From a checkpoint of a small mixture-of-experts model trained on Wikipedia.
Size: vocabulary 2328, 29.2M parameters.
Training: a variant of SOAP for the experts, 258M tokens, 7877 steps.
Below are experts of layer 3 (counted from 0) of a mixture-of-experts language model. Rows are named router (the router's row for the expert), gate (a neuron's input weights, with its number), up (a neuron's input weights, with its number), down (a neuron's output weights, with its number) and show model dimensions 0-63. Each number is 200 + 40 x the weight over its row's rms, rounded and kept within 0 to 999.
After each expert's rows: a language model's description of what the expert responds to. This comes from a sample of Wikipedia text that the model never trained on.

# expert 32
router,167,209,176,236,203,176,179,195,169,175,254,239,217,145,236,268,206,231,213,249,140,208,204,165,145,209,220,144,174,190,207,148,242,213,185,197,175,182,167,259,235,222,210,116,224,153,163,235,197,205,261,148,161,175,185,227,210,225,151,251,136,215,192,205
gate0,169,297,192,134,256,127,203,225,159,144,240,213,163,63,214,224,160,251,165,214,226,200,228,160,195,192,181,158,188,102,234,164,223,201,169,265,227,250,218,223,250,217,195,180,214,147,258,236,193,252,251,225,144,277,261,164,222,216,218,152,280,183,84,206
up0,247,175,228,279,178,274,254,198,245,190,215,215,282,262,203,146,196,203,284,175,161,228,176,222,212,207,219,267,187,281,188,230,222,170,235,188,173,144,196,159,135,188,199,198,179,227,171,201,200,115,203,229,236,207,177,247,190,215,176,228,165,175,322,147
down0,211,199,154,174,232,206,221,282,221,169,154,165,186,237,180,177,223,216,187,176,221,244,137,136,207,261,105,203,218,262,196,199,183,184,225,216,184,173,105,130,246,172,226,183,71,303,241,206,138,159,195,165,200,206,215,191,198,187,182,126,232,190,218,158
What it handles: Quantifiers and noun stems. Words like other, two, some, more and noun-initial stems after articles, such as rec(ognition), develop(ment), build(ings).

# expert 3
router,149,186,205,286,136,198,192,203,192,240,156,207,210,231,216,180,196,206,142,236,224,189,137,190,249,202,182,199,173,181,218,285,234,193,195,136,165,242,264,204,157,238,245,210,162,221,152,260,289,187,198,171,204,157,156,179,174,247,228,230,223,212,177,156
gate0,223,182,205,172,153,182,252,159,175,212,166,220,164,247,212,161,182,182,214,246,162,197,224,227,143,233,269,270,297,180,171,123,201,151,221,282,169,127,190,199,179,125,176,205,135,187,247,219,124,183,216,148,199,156,153,196,231,250,217,204,250,203,175,155
up0,271,179,211,226,179,175,200,221,259,263,119,249,170,197,174,219,231,79,192,163,239,194,215,197,183,222,219,145,212,235,207,223,151,220,239,229,225,190,256,195,204,172,152,205,222,232,136,230,233,264,219,229,213,215,207,281,275,222,228,235,144,272,183,270
down0,194,316,210,251,151,159,189,191,159,153,130,214,237,238,203,161,187,184,130,177,173,199,259,311,198,206,262,236,177,248,140,197,192,301,197,253,236,180,213,172,287,195,224,172,226,205,149,225,171,216,191,242,204,229,191,184,192,255,187,254,213,220,149,195
What it handles: Digits and "any" piece. Digits inside years and numbers in tables or lists (201-1, 196-7), plus the word-final piece "any" as in Canyon, Alleghany, Many.

# expert 37
router,129,182,148,255,236,182,197,160,200,250,146,241,178,189,214,224,159,237,179,255,159,168,128,146,156,158,197,280,200,181,198,250,209,271,223,182,242,264,228,206,191,263,210,215,116,267,148,244,272,245,152,142,239,163,188,157,161,247,272,262,213,259,234,199
gate0,195,177,256,182,186,81,154,195,197,178,176,165,207,92,201,254,202,139,187,209,224,143,166,182,146,192,244,181,238,199,201,188,158,202,207,143,208,212,151,164,244,206,274,184,185,173,269,211,151,202,230,246,236,218,307,153,144,259,222,243,197,193,209,157
up0,186,178,153,256,164,174,195,226,168,192,148,210,193,197,192,200,256,188,211,256,238,114,243,262,231,247,141,217,127,165,217,188,202,278,260,183,141,234,175,220,154,176,226,132,199,253,258,258,202,266,152,253,122,187,164,227,197,187,150,120,270,187,150,227
down0,221,257,217,205,220,243,178,209,196,171,196,178,144,201,195,158,195,194,251,193,185,149,197,174,203,202,312,206,227,185,201,210,222,144,183,195,210,173,204,146,190,226,156,234,230,226,283,147,195,209,324,261,205,213,225,187,195,287,218,228,193,212,208,243
What it handles: LaTeX and symbol notation. Backslashes, braces and subscripts in LaTeX math, equals signs in cuneiform sign lists, plus accented letters and table digits or percent signs.

# expert 10
router,158,201,219,264,232,165,202,213,194,133,194,165,141,260,239,168,174,193,176,227,204,254,302,289,212,250,158,124,198,122,217,126,224,219,220,165,204,241,179,229,174,238,145,226,173,215,162,230,158,173,190,206,244,180,193,235,246,238,241,244,193,235,195,221
gate0,222,196,251,101,205,180,212,291,233,194,175,193,167,257,128,172,180,219,205,216,237,293,311,299,130,219,199,250,219,194,260,208,206,214,120,233,225,195,183,204,211,172,149,230,159,292,229,188,135,182,177,154,275,205,218,208,247,152,181,212,167,215,167,245
up0,220,198,278,132,169,174,229,279,212,232,199,180,173,236,114,184,189,215,226,225,238,287,303,273,182,209,202,236,192,206,276,212,223,161,132,217,245,213,166,195,219,195,173,233,150,274,186,191,156,173,170,182,306,182,209,224,260,156,188,227,202,194,191,246
down0,209,133,181,214,188,201,153,219,195,221,172,272,235,163,190,171,166,202,222,276,215,188,180,232,225,221,153,148,191,122,234,287,154,214,155,185,197,168,240,199,159,267,193,196,208,209,163,165,227,101,146,227,302,181,250,199,150,159,167,251,194,220,161,253
What it handles: Political and common starts. Mostly " of", plus word-initial pieces of political and institutional words, as in Rep-ublican, Comm-ittee, res-; also Hol- in names.

# expert 20
router,143,161,196,306,168,208,204,182,191,228,132,196,208,256,243,190,204,221,166,237,208,165,126,183,204,154,176,208,175,194,182,235,204,207,194,139,155,273,222,205,136,273,235,216,152,229,136,230,301,205,203,185,198,143,164,200,184,234,222,236,236,229,198,162
gate0,232,208,174,171,225,271,198,201,198,67,170,156,232,183,244,220,178,199,223,215,210,198,174,231,172,108,170,260,136,172,166,170,232,271,244,225,187,231,160,204,207,168,198,231,176,189,188,244,119,234,215,240,218,210,236,232,211,217,180,163,242,173,199,114
up0,174,206,200,187,218,247,130,232,153,150,167,239,183,189,271,209,169,73,202,248,253,179,136,224,170,71,233,193,189,226,168,213,183,196,190,239,160,177,181,196,137,235,184,161,195,257,153,227,210,221,202,167,236,200,168,199,188,237,155,188,231,147,198,178
down0,219,222,221,240,230,202,227,194,206,152,180,194,220,183,271,202,173,162,141,179,201,201,259,165,168,187,177,164,204,246,168,207,231,253,152,207,297,122,261,268,206,206,209,175,200,177,194,316,177,196,230,175,252,145,214,196,95,184,213,240,262,271,211,234
What it handles: Mid-word pieces and year digits. Middle or final word pieces like -ad, -age, -alth, -em, and inner digits of years (1988, 2025), plus table blank cells.

# expert 35
router,185,152,185,170,121,155,156,233,248,269,147,130,190,183,234,184,189,168,271,223,251,187,225,286,173,163,239,188,176,227,249,152,167,178,189,202,244,298,217,200,223,230,167,244,163,251,197,254,217,181,167,183,190,202,263,244,196,177,246,287,215,230,239,244
gate0,212,188,251,148,130,173,175,208,189,186,265,192,226,152,244,216,173,247,138,275,79,200,203,192,194,169,181,171,166,200,200,161,179,142,220,205,117,182,231,170,210,179,181,197,262,158,273,181,206,255,207,265,172,204,206,169,210,178,209,249,180,274,155,199
up0,174,256,174,182,210,191,215,184,153,165,232,171,264,211,284,149,198,232,167,154,289,184,248,223,234,249,215,229,169,218,266,134,203,222,140,163,188,153,122,203,210,188,199,261,174,194,157,190,115,154,190,230,205,165,123,176,202,215,160,222,195,212,277,228
down0,179,174,173,269,175,223,166,213,218,127,266,187,228,233,252,185,185,168,234,198,187,205,293,150,212,251,229,133,155,258,259,176,150,242,230,232,164,189,192,192,253,249,156,230,234,151,123,276,239,139,169,151,122,181,153,226,185,211,185,165,197,211,237,204
What it handles: Personal name pieces. Given names and surname pieces in lists and credits, e.g. John, William, Lynch, Morris, Wynne, often after hyphens or pipes.

# expert 6
router,139,131,183,317,188,190,196,184,195,237,141,163,209,231,251,193,175,207,203,245,215,169,138,156,170,166,163,216,210,190,193,201,184,205,202,167,137,262,212,212,142,275,220,237,160,218,148,217,266,175,233,176,189,138,148,193,205,238,189,249,228,232,187,185
gate0,185,257,177,226,273,202,140,243,204,183,250,189,200,194,173,191,190,293,228,213,131,243,148,240,171,254,121,217,203,167,209,172,186,225,177,195,183,205,204,223,199,235,167,213,137,131,190,165,202,212,140,161,309,178,158,134,206,207,196,155,259,185,206,159
up0,213,180,244,292,165,230,130,170,215,171,202,158,233,192,159,232,245,179,212,200,169,154,271,179,276,218,172,217,245,211,204,149,165,190,151,213,242,217,236,88,171,260,166,156,189,171,156,168,143,144,199,215,198,169,150,148,199,175,226,262,206,261,130,205
down0,189,114,225,195,188,172,144,135,220,208,256,196,215,193,178,196,82,199,210,217,229,210,202,149,156,266,140,243,270,165,182,171,175,116,212,176,248,194,184,153,225,205,240,234,194,163,88,181,274,138,186,183,242,203,121,167,220,146,219,222,215,172,293,159
What it handles: Name-ending syllables, "the". Final syllables of surnames and words like -ler, -man, -son (Hitler, Butler), plus "the" and table pipes in lists.

# expert 45
router,190,144,222,264,122,178,196,158,187,251,147,188,187,248,222,197,265,187,154,242,225,161,130,180,192,144,207,197,158,249,197,262,217,229,255,169,190,276,167,150,185,224,264,180,147,259,164,235,294,188,246,189,180,164,170,214,178,228,246,222,222,222,167,181
gate0,161,277,186,211,149,209,197,227,219,167,284,146,145,176,218,140,240,201,200,194,166,196,192,155,270,184,177,213,194,208,185,166,242,247,223,247,184,176,199,166,143,240,131,232,239,143,247,150,215,220,232,145,238,210,178,178,160,175,179,184,195,179,111,150
up0,161,189,176,159,200,243,221,148,169,161,287,211,203,232,131,189,208,162,129,147,184,175,238,179,189,133,187,127,222,203,109,187,158,166,215,211,186,207,234,197,120,130,173,180,206,193,179,143,181,228,186,216,217,220,272,134,191,266,158,205,224,276,154,228
down0,182,293,218,216,193,217,146,226,276,174,285,234,214,162,209,222,204,214,217,237,254,187,243,175,186,345,157,262,214,202,191,177,216,220,178,162,223,203,217,165,203,182,154,187,237,215,162,136,146,216,303,198,186,213,243,191,207,177,170,156,223,180,190,146
What it handles: Middle word pieces. Word-internal or final pieces of common words and names, such as ight (Brighton, Tonight), int (Sprint, stint), ing, ult, ent.

# expert 26
router,155,171,191,299,161,197,201,191,178,238,122,194,209,241,251,215,201,213,161,249,217,177,130,173,202,161,183,200,162,186,191,233,201,204,200,136,155,263,227,209,146,262,255,206,161,227,139,240,308,190,202,173,199,142,171,204,197,227,219,229,250,224,206,161
gate0,234,206,140,174,258,147,180,161,265,200,207,183,180,154,229,241,234,265,235,176,209,151,228,141,201,196,236,162,230,235,179,224,231,205,208,255,241,153,194,195,197,201,213,137,158,289,226,190,189,233,193,264,224,301,253,161,255,201,192,174,139,192,167,125
up0,213,231,156,228,164,151,196,179,154,220,203,149,249,219,213,226,197,163,213,168,226,167,217,161,199,207,162,235,281,168,197,205,204,164,268,132,164,122,188,196,201,222,228,151,227,189,157,237,203,213,179,254,244,227,177,277,191,235,192,195,171,169,208,244
down0,187,143,181,157,221,166,169,212,211,188,203,203,201,178,239,290,216,284,207,263,249,286,151,135,231,172,183,143,251,155,222,292,233,177,209,232,238,194,207,165,195,190,228,232,232,150,255,234,168,156,230,189,213,159,196,241,244,159,227,236,158,194,227,139
What it handles: Digits in tables. Digits inside numbers in tables and result lists, such as times, vote counts and years (1:19.72, 1932), plus some word endings.

# expert 51
router,161,178,245,222,282,198,187,194,179,229,172,255,142,255,165,156,175,213,177,228,241,166,219,233,173,161,211,145,148,217,151,140,223,233,221,177,268,195,174,142,230,220,166,193,178,154,174,150,158,176,184,168,142,138,159,276,218,203,166,282,164,220,214,205
gate0,185,221,236,173,211,236,203,234,196,217,257,282,236,178,227,128,177,179,292,203,195,170,141,131,166,157,181,222,218,180,189,150,231,97,222,216,221,224,229,232,190,186,160,197,215,181,142,191,143,214,200,264,159,198,178,184,235,141,202,166,200,268,208,195
up0,214,173,130,226,181,124,203,205,158,212,194,111,181,210,221,173,223,197,183,191,218,235,205,201,266,167,232,225,202,235,182,228,172,223,239,205,145,169,227,158,260,212,232,199,153,216,286,216,290,167,162,136,238,193,197,184,174,210,241,199,189,180,182,215
down0,217,173,242,189,252,185,186,152,218,177,252,182,233,144,188,195,196,252,128,131,250,198,167,301,225,184,153,176,156,218,135,194,179,230,210,188,294,176,229,215,155,284,235,222,204,212,215,219,158,168,140,211,106,112,225,153,198,167,217,126,273,157,83,214
What it handles: Prefix word starts. Word-initial prefix pieces after a space, such as con, ag (agriculture, agree), de, inter, trans, ad, ac.

# expert 9
router,149,158,202,299,175,206,200,181,188,229,127,179,210,249,262,206,192,209,173,244,213,171,140,170,203,164,162,196,164,193,193,228,209,208,199,156,157,270,220,195,140,264,245,214,158,214,151,231,292,200,196,179,200,151,156,193,181,244,214,231,227,235,204,170
gate0,172,269,219,161,184,239,180,169,238,281,272,250,171,240,219,192,217,121,228,230,206,284,243,150,170,231,154,225,248,178,248,230,176,204,138,242,241,196,198,299,180,228,238,146,197,235,151,240,131,209,146,185,182,233,219,227,230,241,204,161,240,151,158,257
up0,236,168,179,249,119,237,204,221,199,210,125,207,257,129,213,196,205,278,191,234,195,163,203,203,239,207,156,230,177,243,88,191,211,255,226,162,140,185,247,156,206,214,169,185,201,81,208,196,246,249,241,186,203,257,232,166,163,200,195,189,177,184,195,129
down0,188,142,168,169,220,176,277,250,198,175,248,192,226,171,207,281,241,147,210,192,96,213,227,259,240,239,75,152,202,168,258,184,203,193,156,188,204,157,190,167,179,182,201,204,183,222,225,214,171,196,262,214,219,232,164,120,239,225,181,115,205,239,180,112
What it handles: Mid-word suffix pieces. Word-internal and final pieces such as ate, ated, ort, ower, y, plus "the" after prepositions and digits in scores and numbers.

# expert 0
router,159,134,138,174,194,248,167,253,162,231,174,151,116,262,189,185,234,207,149,250,187,197,233,137,205,166,231,151,184,232,182,220,196,184,251,236,189,281,241,251,274,244,238,241,105,214,179,202,186,238,230,159,128,182,227,198,195,146,234,211,183,215,231,242
gate0,187,224,163,179,246,168,184,155,265,160,157,196,223,166,220,175,268,187,237,192,208,243,253,240,122,131,179,246,146,201,190,201,160,240,228,210,152,99,163,229,261,150,237,200,215,213,245,195,146,183,224,177,215,214,229,166,231,97,182,132,228,224,159,172
up0,233,118,206,148,205,195,213,221,162,254,175,225,257,219,171,258,224,162,156,188,187,201,143,140,236,227,178,165,236,158,229,134,240,141,181,236,233,287,178,198,180,193,148,229,186,207,171,293,127,204,229,194,164,166,164,178,168,205,216,243,129,145,161,160
down0,193,163,247,237,150,235,140,261,221,178,178,210,184,250,185,171,194,233,192,179,199,144,163,118,243,195,224,195,250,212,220,260,170,243,220,161,222,281,152,238,214,256,154,208,226,221,214,257,139,173,176,267,171,187,192,229,198,179,216,160,281,178,225,190
What it handles: Place-name word endings. Word-final pieces of proper and common nouns, especially place and team names, such as -ia, -ie, -ue in Energia, Siege, issues.

# expert 30
router,154,155,224,222,178,174,230,249,213,238,142,243,203,268,168,253,180,221,251,228,227,208,205,226,266,289,218,202,190,153,208,229,174,228,228,158,211,203,260,192,166,200,206,275,148,150,245,185,226,163,223,199,224,236,269,191,269,255,200,167,145,92,189,168
gate0,191,180,215,217,201,188,207,167,230,223,207,229,171,100,192,183,308,278,246,236,292,188,202,198,180,222,158,196,127,212,259,208,306,204,147,159,175,247,261,166,199,175,165,81,219,176,230,193,181,202,172,183,183,203,182,93,228,189,161,182,161,150,170,244
up0,236,186,190,117,206,202,186,170,263,213,221,268,216,183,196,256,257,202,275,252,229,131,164,234,193,230,252,230,137,212,224,204,242,201,178,217,186,260,266,258,179,117,185,103,194,157,179,202,149,177,215,255,212,200,256,180,209,158,164,193,236,219,194,237
down0,189,177,235,167,122,163,208,150,183,272,183,218,197,189,192,194,260,233,219,166,228,188,159,228,153,210,117,235,137,158,178,179,212,126,189,226,200,260,214,235,222,138,188,140,187,191,217,166,150,156,181,258,123,164,169,180,134,168,184,176,205,299,295,184
What it handles: Headings and line starts. Heading equals signs opening or closing article titles, line breaks, and "the" or "The" at the start of sections and list entries.

# expert 47
router,152,191,183,252,252,164,186,164,146,258,135,243,155,226,223,181,268,171,192,206,233,162,170,203,223,255,150,232,175,223,215,157,171,233,240,264,167,203,264,213,259,165,145,198,177,219,284,180,270,216,191,160,180,220,146,243,140,250,167,226,201,204,234,248
gate0,228,211,224,194,161,272,154,196,200,195,175,200,162,199,211,140,213,208,251,150,208,214,165,147,204,230,157,273,195,164,213,222,182,223,198,152,191,216,256,259,204,238,172,165,245,216,271,206,221,183,161,224,98,192,225,219,241,217,131,194,236,181,155,293
up0,187,250,222,156,108,232,154,211,205,228,215,196,174,228,262,164,221,236,276,176,258,214,169,136,201,219,131,238,196,223,162,226,213,271,201,195,142,173,234,257,174,226,167,178,167,255,221,150,218,238,160,215,139,209,227,205,248,245,180,180,171,229,161,263
down0,189,201,243,233,168,260,143,198,168,170,219,212,218,232,224,144,130,218,194,152,241,265,173,211,207,259,237,293,185,258,187,165,171,237,188,100,230,202,228,192,187,184,158,175,205,212,122,178,183,156,145,148,193,157,186,196,192,219,151,206,190,183,178,253
What it handles: Word-initial stems in prose. Opening stems of ordinary prose words, such as int-, act, pr-, ab-, e.g. intentional, intimidated, factions, ability.

# expert 43
router,198,158,174,237,147,198,190,186,224,227,148,216,184,228,207,231,179,205,150,196,217,178,264,200,156,269,224,215,147,230,174,201,254,177,243,262,227,222,262,183,256,260,280,211,194,194,175,280,212,199,118,169,149,159,170,190,237,220,194,233,212,150,182,193
gate0,217,148,237,142,155,194,189,188,220,236,231,174,258,192,216,161,204,156,186,186,223,189,229,248,201,180,272,260,196,153,233,182,212,165,215,266,196,172,170,250,162,190,226,279,190,60,230,232,217,159,220,192,129,142,187,193,266,243,257,213,191,207,178,157
up0,167,164,158,219,194,219,177,142,241,166,194,196,240,190,129,189,234,193,260,228,246,210,252,177,227,214,211,241,257,254,207,253,232,147,233,166,152,156,117,90,262,189,169,237,198,218,254,190,196,174,265,189,284,160,234,194,271,121,139,270,180,196,255,172
down0,218,189,261,180,202,181,209,202,232,221,195,197,123,229,230,273,212,198,228,208,183,177,181,232,269,196,174,140,179,200,123,249,207,193,151,178,248,145,164,224,272,160,179,209,142,175,179,242,168,102,259,186,96,215,222,249,213,203,208,214,209,208,212,191
What it handles: Word starts and -ing. The -ing suffix and opening verb pieces like rece, add, comp, cl, sign, resp, as in receive, reception, regarding, learning.

# expert 63
router,210,156,186,262,188,210,138,138,205,238,244,156,172,221,279,203,157,185,193,196,201,183,201,205,210,144,256,192,287,236,250,183,234,165,211,153,229,230,180,255,244,235,163,248,198,139,181,228,162,202,184,191,228,214,258,245,184,253,269,190,152,127,205,153
gate0,217,227,180,175,173,184,180,164,190,202,236,203,176,225,231,220,195,169,222,196,221,206,206,151,239,165,176,192,287,167,264,199,199,155,255,218,288,216,168,144,233,194,163,206,160,154,219,251,189,201,116,202,176,235,186,261,130,230,223,186,157,171,242,220
up0,179,203,197,218,230,244,212,266,235,213,171,251,234,182,156,165,234,291,223,235,190,196,182,234,136,214,234,196,101,215,103,166,198,256,175,213,168,149,178,238,177,202,243,207,225,221,215,158,243,145,243,203,211,193,197,148,277,168,189,231,221,257,168,217
down0,154,246,176,179,248,316,256,240,275,121,250,299,218,172,158,234,217,254,233,143,144,209,197,193,200,183,211,194,180,201,200,198,208,176,255,137,229,223,231,169,252,160,151,261,169,224,158,188,223,228,216,224,225,252,214,95,226,114,199,157,231,206,182,198
What it handles: Prepositions after verbs. Prepositions and "along" after a verb or noun, such as of, at, with, to, along with in sports transfer prose, plus range dashes.

# expert 16
router,139,159,202,299,161,211,192,183,183,231,132,192,208,246,240,208,196,219,168,237,212,172,136,178,199,160,169,198,176,207,190,222,203,197,196,133,158,272,226,204,145,275,245,216,156,221,145,232,301,198,203,186,200,152,157,197,178,229,221,237,229,228,202,159
gate0,115,160,201,199,170,230,171,253,158,88,194,206,236,263,228,196,204,306,204,158,262,245,231,170,217,219,235,255,195,248,198,158,197,194,233,281,153,224,182,211,251,197,136,244,205,176,221,210,118,206,169,185,278,189,212,214,198,153,257,195,232,167,219,175
up0,214,219,110,231,246,265,317,257,152,178,221,213,182,232,225,171,187,257,169,174,257,161,176,204,172,168,134,213,153,98,275,141,193,130,216,194,117,227,216,192,179,248,219,197,227,214,142,215,192,233,175,198,256,173,182,181,221,186,202,211,201,242,211,206
down0,242,135,167,217,208,196,266,232,156,176,262,164,206,183,244,185,210,252,203,176,185,171,208,252,158,231,219,224,182,225,201,198,157,223,173,236,154,181,187,206,251,204,220,243,222,134,150,152,195,165,155,144,160,160,181,185,279,215,165,168,171,283,335,168
What it handles: Table cells, mid-word letters. Spaces and digits opening cells in sports and results tables and dates, plus single letters inside words, such as solit-a-ire, cosm-ec-euticals.

# expert 17
router,150,215,164,201,185,121,134,253,186,218,165,211,167,237,246,226,174,149,181,239,136,147,78,231,140,232,238,179,157,180,217,204,212,235,236,202,139,190,228,149,142,201,202,178,163,205,266,217,210,254,165,183,229,132,253,219,204,240,247,242,267,174,155,194
gate0,231,188,194,147,137,185,177,195,209,232,244,171,186,212,210,223,204,182,115,194,150,168,187,210,152,218,205,238,249,246,272,207,244,153,180,179,174,95,170,154,199,236,191,179,216,227,229,163,166,211,171,212,96,171,200,214,186,200,280,146,164,289,157,135
up0,187,206,198,248,245,217,249,237,210,137,180,226,175,173,217,168,192,220,259,165,239,202,202,181,222,200,195,172,113,145,149,206,88,237,237,235,199,281,239,210,215,169,175,213,169,150,154,247,213,163,246,179,306,236,215,166,203,184,147,253,196,101,244,252
down0,255,262,173,183,153,258,203,176,246,153,232,278,211,160,194,173,194,221,189,153,199,200,205,157,139,205,220,235,234,196,157,210,228,244,150,190,220,231,162,194,284,146,258,170,179,229,185,251,131,231,220,155,204,239,147,149,241,172,141,238,203,232,128,256
What it handles: Closing brackets, line ends. Closing parentheses, quotes, equals signs, percent signs and line breaks ending table cells, list items or statistics lines, e.g. (Turkovic).

# expert 8
router,140,155,229,239,152,146,254,265,170,247,164,186,144,272,238,200,241,160,269,211,228,174,181,207,172,218,186,150,199,183,238,155,229,250,200,176,191,222,164,163,266,133,186,276,157,235,175,235,213,149,256,191,170,166,234,267,192,213,137,253,246,198,242,190
gate0,178,189,235,133,206,141,190,325,281,269,160,186,183,148,254,194,221,143,221,256,221,299,228,216,196,166,195,191,249,207,183,237,186,271,195,242,208,201,243,192,180,188,228,229,101,200,273,158,185,162,245,189,258,211,244,194,195,248,202,247,232,178,236,120
up0,190,177,198,258,235,275,172,154,148,171,204,183,269,240,187,152,179,225,221,143,221,126,171,150,174,210,89,257,179,231,181,196,223,164,207,192,188,187,141,208,175,254,129,211,192,192,149,235,173,208,228,274,193,246,144,220,210,183,148,150,246,223,159,174
down0,252,140,234,241,207,243,213,173,194,181,209,181,147,150,185,168,181,192,203,203,124,196,225,213,180,164,218,166,218,193,177,234,228,117,171,162,225,195,257,192,254,223,194,278,147,186,200,223,165,181,228,175,173,240,243,281,186,172,154,130,209,192,144,199
What it handles: Name and arts onsets. Capitalized word-initial pieces starting names or arts terms, such as Art, Mar, Mich, Med, plus art, music, writ.

# expert 52
router,159,176,210,226,131,137,157,157,285,200,198,217,184,219,141,225,207,233,155,224,275,147,202,243,176,200,138,117,182,243,197,243,192,167,252,229,235,286,215,226,252,183,189,185,223,152,185,263,129,159,145,212,193,188,198,211,191,198,220,197,205,199,217,255
gate0,185,215,208,167,217,195,233,180,287,228,189,142,198,110,236,192,213,241,211,245,181,209,194,244,272,199,122,210,172,232,165,254,199,194,252,193,244,184,213,115,185,226,188,230,236,259,170,198,193,197,220,239,204,263,219,191,240,183,228,144,208,141,79,139
up0,184,212,115,230,208,168,166,247,209,200,264,210,178,222,207,206,278,155,174,217,210,224,106,213,130,221,165,164,189,186,168,172,184,166,198,246,218,172,256,213,252,213,257,182,175,191,180,138,175,254,193,205,204,161,183,185,254,239,212,244,136,141,223,159
down0,168,163,134,235,199,189,145,142,197,171,256,198,155,206,239,222,223,204,230,195,191,176,235,197,196,233,203,171,173,204,278,219,190,282,213,211,103,233,209,185,200,155,197,214,229,279,200,160,179,267,126,215,183,206,129,147,199,181,227,229,149,153,157,146
What it handles: Word-initial consonant clusters. Opening consonant pieces of words after an article or verb, especially cl-, sh-, st-, comp-, qu-, as in cl-aim, cl-ose, comp-leting.

# expert 24
router,152,206,170,224,183,267,255,225,192,208,202,231,171,204,176,149,210,156,178,204,209,225,153,155,179,217,177,127,215,226,212,194,219,201,141,218,240,222,144,183,161,215,270,179,147,208,134,177,224,161,227,185,206,130,173,193,226,244,179,234,155,202,169,240
gate0,129,185,171,162,146,154,178,209,160,226,243,273,286,230,180,212,232,146,188,172,191,199,175,197,216,192,228,193,198,186,137,243,203,210,200,237,193,256,184,177,233,107,201,203,236,263,261,245,135,197,158,253,194,202,211,183,176,186,184,258,254,180,231,114
up0,134,162,213,207,216,118,177,194,181,199,278,232,191,117,248,227,182,259,202,212,135,201,203,229,182,165,185,187,243,200,153,183,188,202,221,216,184,225,127,181,253,224,229,283,217,213,220,270,220,244,167,207,140,213,227,231,163,175,225,267,210,180,236,186
down0,101,197,78,197,184,195,200,153,246,140,202,163,211,197,199,229,158,188,150,171,241,193,207,173,136,263,173,156,150,245,214,220,212,162,255,195,165,167,142,212,226,177,208,207,169,205,140,248,153,188,234,324,193,212,229,198,238,218,228,222,182,207,202,136
What it handles: Cyrillic and digit pieces. Single Cyrillic letters inside Russian words, plus digits inside years and numbers and odd word pieces like -les, -eth.

# expert 31
router,144,143,191,300,174,189,194,173,185,227,126,197,198,240,256,197,195,215,153,246,200,172,140,164,180,181,160,205,166,189,199,243,221,221,195,138,150,265,220,197,147,261,234,210,151,230,151,231,315,189,204,171,208,143,164,203,200,222,219,223,225,227,196,160
gate0,202,184,152,213,217,127,220,202,204,164,252,176,195,199,143,193,123,244,231,204,248,168,201,214,185,188,190,240,281,218,201,152,277,179,179,177,238,251,212,207,254,227,200,303,174,192,189,184,206,231,243,331,152,262,178,230,216,129,203,82,200,195,188,152
up0,272,141,232,229,215,212,204,214,189,209,178,226,191,164,259,244,202,203,263,164,248,220,235,243,205,188,182,241,247,198,150,262,149,174,245,308,176,226,222,201,191,229,183,146,243,118,290,235,209,201,213,233,185,226,226,254,115,151,216,157,157,122,167,197
down0,205,261,154,184,199,186,262,277,205,214,250,226,188,74,151,165,133,256,241,209,242,129,194,270,138,183,224,179,187,197,204,147,153,127,203,207,211,145,229,186,155,112,209,206,190,206,236,170,193,245,237,185,238,234,215,240,269,252,187,158,199,168,246,174
What it handles: Digits in tables and statistics. Digits and spaces inside long numbers, vote counts, chess notation and table cells separated by bars, e.g. 35,9|8|9, $1,9|9|5,700.

# expert 58
router,192,174,244,242,235,227,157,240,241,215,112,141,154,210,250,218,191,208,124,245,170,167,155,225,215,195,183,229,222,142,256,232,228,219,203,147,188,250,246,212,155,197,282,221,171,273,208,180,206,143,242,152,149,149,154,240,228,264,205,220,269,252,193,250
gate0,245,255,271,178,210,177,161,210,186,220,200,189,212,279,197,180,218,266,197,244,192,158,179,231,168,108,195,314,224,195,195,128,292,226,195,180,240,248,224,160,258,244,169,123,139,219,253,159,206,211,246,171,212,202,193,170,268,199,206,215,230,218,200,167
up0,170,194,136,196,169,202,198,200,216,204,170,212,149,141,257,175,163,121,245,154,263,212,234,110,223,266,218,156,187,224,143,225,223,214,184,182,213,199,168,256,126,158,301,189,219,198,210,209,173,138,203,200,226,172,188,219,136,252,197,181,215,193,235,259
down0,269,202,218,159,228,168,178,173,208,199,283,158,179,189,204,139,183,168,283,159,255,211,183,191,156,227,211,262,251,188,237,198,191,255,189,207,162,106,248,153,210,244,202,252,213,177,243,204,246,179,219,214,135,239,204,296,206,193,226,159,181,151,230,253
What it handles: Syllables in names and lists. Middle or final syllables like -ong, -ont, -ish, -son, -ter in names, species, and infobox list entries, such as S-ong, M-ont-es, falc-on.

# expert 21
router,159,151,193,275,144,138,149,155,166,259,153,200,241,195,194,153,178,207,172,200,238,170,211,148,135,205,162,172,207,198,211,275,174,273,191,206,181,229,260,207,218,139,273,141,212,160,198,270,199,239,217,237,138,218,216,173,188,266,137,237,159,136,218,153
gate0,220,240,218,199,221,145,128,231,209,238,166,203,212,225,233,187,168,191,266,233,213,248,213,194,189,106,152,240,202,183,196,168,148,271,184,192,116,199,192,301,187,208,229,183,217,282,256,169,260,204,247,143,155,192,173,197,194,247,204,172,173,272,157,282
up0,274,190,267,207,212,199,201,201,276,201,117,109,165,148,247,231,166,242,180,147,198,161,137,165,219,90,201,192,213,203,198,207,173,218,194,223,232,171,245,173,251,219,215,205,280,210,144,209,192,154,198,251,151,231,185,130,201,156,252,261,176,251,224,218
down0,146,130,249,210,207,152,188,242,215,193,197,204,180,197,233,250,223,228,173,158,153,176,246,184,233,147,257,147,257,209,253,280,250,259,163,146,151,208,164,126,163,193,197,243,225,145,266,260,153,203,189,199,143,217,249,167,227,198,202,272,190,196,178,219
What it handles: Function words, so- words. Short function words and word starts after commas or "the", such as so (soap, software), as, be, not, it, ex, when.

# expert 60
router,185,189,191,236,218,180,200,204,175,190,184,225,255,239,228,245,263,146,227,254,166,241,182,174,225,175,173,243,183,270,206,292,216,232,216,218,160,219,191,206,186,242,252,197,163,203,213,253,284,214,265,186,217,158,176,220,245,244,206,199,224,123,236,214
gate0,175,276,130,177,185,211,167,245,251,209,256,234,205,174,167,189,252,126,186,152,203,258,247,173,244,266,160,211,209,244,172,252,153,188,182,211,197,168,209,215,234,201,115,211,239,194,281,253,224,211,251,195,126,194,128,200,177,167,158,167,230,233,238,135
up0,215,252,194,213,203,187,134,187,186,147,203,214,195,273,198,205,158,168,207,166,227,177,189,161,240,279,166,202,149,129,188,224,197,196,311,157,198,234,214,217,260,220,149,169,201,154,212,307,173,265,168,121,157,160,183,221,175,148,173,170,246,226,199,214
down0,145,215,231,231,211,127,220,189,153,176,185,225,192,240,174,257,224,149,193,202,213,136,250,212,218,279,196,173,104,228,208,239,220,150,242,181,173,142,256,234,202,168,215,246,310,232,176,193,180,154,203,237,178,177,256,227,174,266,223,180,222,256,229,214
What it handles: Awards and career tables. Year column headers in filmography and results tables, and sports words such as Championship, World, Cup, League, Award.